config = dict(
    d_model=160,
    activation='clamped_swiglu',
    router_score='softmax',
    balance_bias=True,
    lr=0.00759,
    beta1=0.9,
)
Below are experts of layer 3 (counted from 0) of a mixture-of-experts language model. Rows are named router (the router's row for the expert), gate (a neuron's input weights, with its number), up (a neuron's input weights, with its number), down (a neuron's output weights, with its number) and show model dimensions 0-159. Each number is 128 + 24 x the weight over its row's rms, rounded and kept within 0 to 255. Numbers have three digits each.
After each expert's rows: "comes after" lists some tokens at least twice as common just before its tokens as in all text. This comes from a sample of Wikipedia text that the model never trained on. Tokens count by the router's weight.

# expert 1
router:141157068108113154103121131101140072156111134123092131159111086166111148127176115117140104149107119152109137142092130125126126120110151138126120113109145122150139178134161124138111099096118106077120142094127114092126152160099121179131110097135115144083114131121124091135152154115133148163141112108142168111068162126095139133122165130133148106124123173133101107148097118135117138141133107143145093127077160123176113120094132100158120137158102137161153119156114150166111119062135135
gate23:151109102128093138162122160104104153133152106056099135128162134127123117161124142150114117124078109169122108121150144173148128116120119114134122134114105150145128122144148116051072148127110089153141119138091104080156109099171129116083132115158089161122078156108112130159118158153169138153099121097139126155142116129106117121146103135165132137142173106062139127123153133107144136158104079145126088127155148139123136145121120134131139149102124153151103122119137134129081122128154131
up23:157120092101129102144125124141125156119112153068117121112120133108064141119144137134114114179095162109092132148163128153122088147128113145138130118124125123125130136123131106062059153066113135163121112132108108075124129126159124109112132134115158123125098133132128148150156169148133145152165120126173136129157109152158115158136131112128155127118160139088123132117173152061135127175085131084108097140088112100121126161135118125119097129103154120159090140096136132111140114122156135
down23:152134123120101099168139141165130124138122166167097137129096155151148168113149101135126145152119174078124119153155133161111081143136118156148120120122086157143077101113113158149139139114113116111140141114140149110137147104139144178094121135134122162172139133136090089089095204117146128135141164127132117179149131120135101127144166133136100130110110147112111132130120102094127097146133111090145125136152152145153116156158157149167123105169103104092102143121172167104150139108150109
comes after: "\n", " |", "==", " =", " ==", "==="

# expert 9
router:148130100123136156139142116135129084137094128117127119108105133130103157140193120072120126135119123143097132116107147137125130134125130125123115145121172185169152152141163149154083134053087102145124136155160125132106138141093097100172153103117138108161130132098142106094154153122135120147144171138142122133115160117153148143122170147136112134086101142114147091131152155124121119131162161146111064132119141124155124128108142121167122128120126154151105139111108188135114112062154170
gate21:155099116127141127132136149148085105095100098121126141110141141147120089131159149101114123089077081118098123138084115132156165168171084121107136082167137181125118099108128099106162124130115146194151079107143125080097128144186125131124120154083158126115102119131094078157116143104136147098131143148086136144167155151102134137128167144110141121110136115144131116139100134085128116111123124106108162155126117154130139117121140118143132142147145142110126147132190130125127130104104120
up21:152122142134158131159124169151104128124147074111116127135130118120102110128166152103142111082110093178104176143111170129132166110156140094103126116183124138132140117128103086093125144120062147142173098128147131081154107159163129186102138138170158100124108135137148096125148144089160131102107138100082118140163154124139151143127173116108121146127160129114122155109101116086137120106133124116124148143099158158116128107060157131122114117113150133130114142146150125103120113123122133
down21:102098129156106159153142100094127100098144165128125121077125179161098124132117132131109147114127112073157107125142129134163164155096145098169151117130143115154100122094094118131084123093118107130122099157153108128118062146128104082180130149124130133154120129139178157131135135165167122135139185161135143131127120096154107148128128160113140123113151137139135101122127093112121149134103134150130094106066086157151083101150148123134111124135123146109154129139100143179138128118140107
comes after: ".", "\n", "s.", "es.", ").", "\"."

# expert 5
router:154107159144139119121095156142143138094118072150119126086163132139108104086129114147091130140084119142110102127117081116157125175131074149138112110165164171099122083173170138114109132121144142132137092117160144132085140106120090111125118082123131156127129155108110164100159099112097129100093139127088096127169126179091104144151159104142128119099179121135165156104106106100141114111124136129142120130152142096128149134094168132126120113137148136141086148141118144150117127126132106
gate8:150119096106133140107153131124102113160093108156134097146169171141060096104127152101112106116148133123125087113162116098113179150107133106134154122113099146099105160090121117124143165160094151150168119114145118132160144140129161121144147152094139125134124126114119178118166154145139154077131141148120158157182135121123115163133087133122147110132111161146155125094161166111114078122117142107109135128123112080121103117123170124108107077125124118166145136124131150158148109099160163
up8:115125108125064117125119128122111141171171097123123120141134110121121121134137127121105111183143131110105142121110110152142079109155147102147182088120105114126198139126151104079138111107119161141119115097162134132098143120133153090145097095082108123150108104106100136143083107101125139130149142163086147126094128167157123129117162163062142121133157124094093132112129112150146142122121102149094108078134136149118149103115085124172143143140136110113094098138100092107146114135130126
down8:104132102149124097099124146148126130107123097084102148148134138137142115105165139076149114128132136147173157146097108155148147136154174087137175126122127136106138108133181093121108124141123148131117120105116154133126105105100093087137113149118129120145103112122150129111122110143153154182086153149082165133107110133127138095137110135114121137139152141164078143132131123109141144137126137169082096082158114180165151079108123138144163110141129109106097135145175086110109163121159170
comes after: " a", " the", " \"", " (", " and", " to"

# expert 2
router:182153105109146112144138112091171108175139115128120136151136166143143108115089146120077145140130141104151079123092092153093153100147138143129158170096158174136091108113153106122127095132157129149073119106133111118138146153119133136134108115116188110122105123160151139163122135141119175159136122103123122111140163113077090133165158130161150157097118127128096117136116106091151143109124112138150124159147136101126144132093153107094152136158161163090123122142100155099139112149107143
gate13:156136136129077153106123119140098168113120063125169163129145131148110105146085119095116156138123133081180129120140107118109116102088119150145124137142124129134105107102150103159135138155122102174134137152122137073162102117105096093131113102122167145113082123093123152096092159157135119124134131125123147170148129130095133143118142142104130128132112196103137122174096169137128165094126110114118132096161124150121108158146138124164174148115122102168143088128124127149147102171131128
up13:116198173114089110094138091099109128114101111127129130145122122117139079087118162126126149102138145078166110126130129150114128123082116086108083106134130133105160164118056122116111169149141102178123111115148138146147113125122077109118157182106178120121117142107129112149116137131110138119103108171143108127162114137125118117148150156150083141143145144114131117100135156147117173168118111109090115106114149122172094129138127136129093125157109093147149114116129109154127097134118104
down13:174146105139128141123097148125098103137130133123145142117118152131142137152121122095112096127143135111144115096130132179137113134124107114074134114125121111130101125122131132135149134113144136153100098142099164143135109128073119094100115106110180125152091085126143161108124121115131108119145148134084115141124135156105174138129110127096140116154108116138143177078131117076137086207116076146148153101122083201111116182159151157120148099121149106126156145133114131121110103091122123
comes after: "\n", "|", "/", "N", "L", " RO"

# expert 14
router:155168103123125111130148118095151143102140147134132116115156135122108115122141130133102183117156097144148141120128148161112131132131139125111104135113117080090081117119070152137124130149157114143174119096139151113158104153092150177085114136148098101133126108143118108109099162152144095134132147107154165092126129140168147140140094102148122165178128106088094108130098101128153162129120142078110111125131104112088117105136140100076127149177134171109186141103111097128129129161115143
gate30:154092157120083137123093117147136132112137111150113135100148097144129110140120136127123132065135121150135137195088152112157100139129166099100084141125150135099138095100134123169144119137113106181169114109126132104122148144110109114154152092172148121097121125168124123090124150099107122091125157119074125137120171109109116182162142138099170133127121090133110106135132111171104101139109110128173151127124090134164095162102116154111095166136107126093139136149115130116139108148101150
up30:152114122130147120115102120091112078145102138104134156105118137147118123134144127111086171147137129126097145126156107139118102180086145126147143142135127095122127174150098145103124164153083197126147151150122122103166109130109151171095132146096120140193108149152099132153108117145138132146127116096140139137132091152152146062139137141128148157098143107107149146126099156080115177103132139134094157157098157113119142120133156150142115103100118163148110131115134143109088097113080118
down30:145141127112130129089116151172158117132142093105119098129155090122084104137129146125145140101163098160091098156120089098133106110167084114122168114106119124145096119123126095107097127104126110093095144091104106150091093127147147124130112134117128124118157165115136112169131086093131149167082122073155147137128099154114139099122104107157135153135152123116180093146140129118142081159151126105090170154178139111131144153120111137114110056088129119136143127133118115137140120153121124
comes after: " |", "°", "′", "9", ".3", ".6"

# expert 7
router:131096116118095131127154160101109154098072155162137139133130120122114094113109141097126170150138090109114121106122130070133149128121112115119121138128143130128164141159138096137167108100134127164122125108169115146144123128097123092081138141082107110143183116129143100161108115131105154143118142160134144105097106127149179147099097156124111130145141148134152162131140156135089122145095118158132072163128088180123171094160089134146141155121142150131140131079154108091110120101157101
gate13:146123086104121154109120126165135173145172142121130093143169097151152121153151135115140056164165137153124115130113093136149151152129114128177157074151106130124124078093154154098160134113132120106119093089161104122172096111088100150176113182149114124072101139139136111133123167143135115134139146148130114102131113126116149154138125147145104133109146137121114125094114124093152109113128129153126142110134180121141138117062096142159091137148138125132121142167130127123135154151134114
up13:120136144168126127123132118100123146147105116101140134142096186137125122121104133161106107157123165097127097118174122118137079159161111102121137111149126112046126101127126161077139094102112112138108128107106139108132130172130129110165114151128148096128155115139132166151162169145109141141159137092098141103139150130157115132121103157122192147118130107092107139131107124123109136095119120144060139118099143126175147141084138139111148100157140095081153091133103120151144120152129092
down13:090135100125120135153142112120127137134141117100071086135123144105146191147105077148095111134172092163103170098168105144104164158165169127112136142129162160133106121146096140147117147137179147068148117116110165148116102110144140112128105158107115110133165124134087094121134149126121118139112109116119129100127108166096138115172162120121142088126117168134131140161130108141105153105113129112153127155124146128091090142124100124125113133162135093106141155128154151098112138135170173
comes after: " the", " in", " on", " In", "In", " of"

# expert 12
router:123132112110102119137088102131138115136126134095091148118136088156132100102126139164117137127142119111181119150138129141163113105179174153143119100101134131122116144160100097105136104147147137123116093144113120146142104148168144123096091150122129084094113084138136152139087163167133159114135105098140155121136185149124094129109135164141148163151092119146126132166142080124141158148136143118126167098159144105136159128154177107093134108142121156147172111148122084151158129127063139
gate13:137155120101120150140114166098153134124138135188132129151155111118098156127087142159114121126111100121113083157108153104150127132121105143157134118181136125089078151120090114153146149116166099135129124147136130169155181100115102161121108093151119158107127139148151169152101136109125119096154128117146099107118138102111205121130121110142162075094133124104123135100120118121168131163119150159090138129170144076138141103133143098099125152143167129102148127112124127119133152174099132
up13:140132135073163100135170107131088117098132127152129130134065095117109130150106105125131130112137129176121175151111111089152128131071171113136134075095120118102113117150096119145134110130152101155128141131146120107135150127125132164105154081100121137130142170151097162158092147117153133148140155114130132126144131137127150137145160083130152114156113147163106091110118090143200153108138099179105109152146129130153122126158151150133089143125190143134171111120138108134123109119124134
down13:130141131138120074182131145151126154130111143119149164179099124146030148150139113169117110140130138124094120100111147132135111127090106109096126099144141114072116140103142111113103162150105121167123150142144094162127092131122122128148139126148109138152114163127152116171150136173097155151166148125156118121109114146168150092128111160172155112128161102126134146094121156162170099146126135107101127122159163120136104115117143163148083095162148149121130119135104161125125134136141140
comes after: "-", "\n", "|", "\n ", " Date", " •"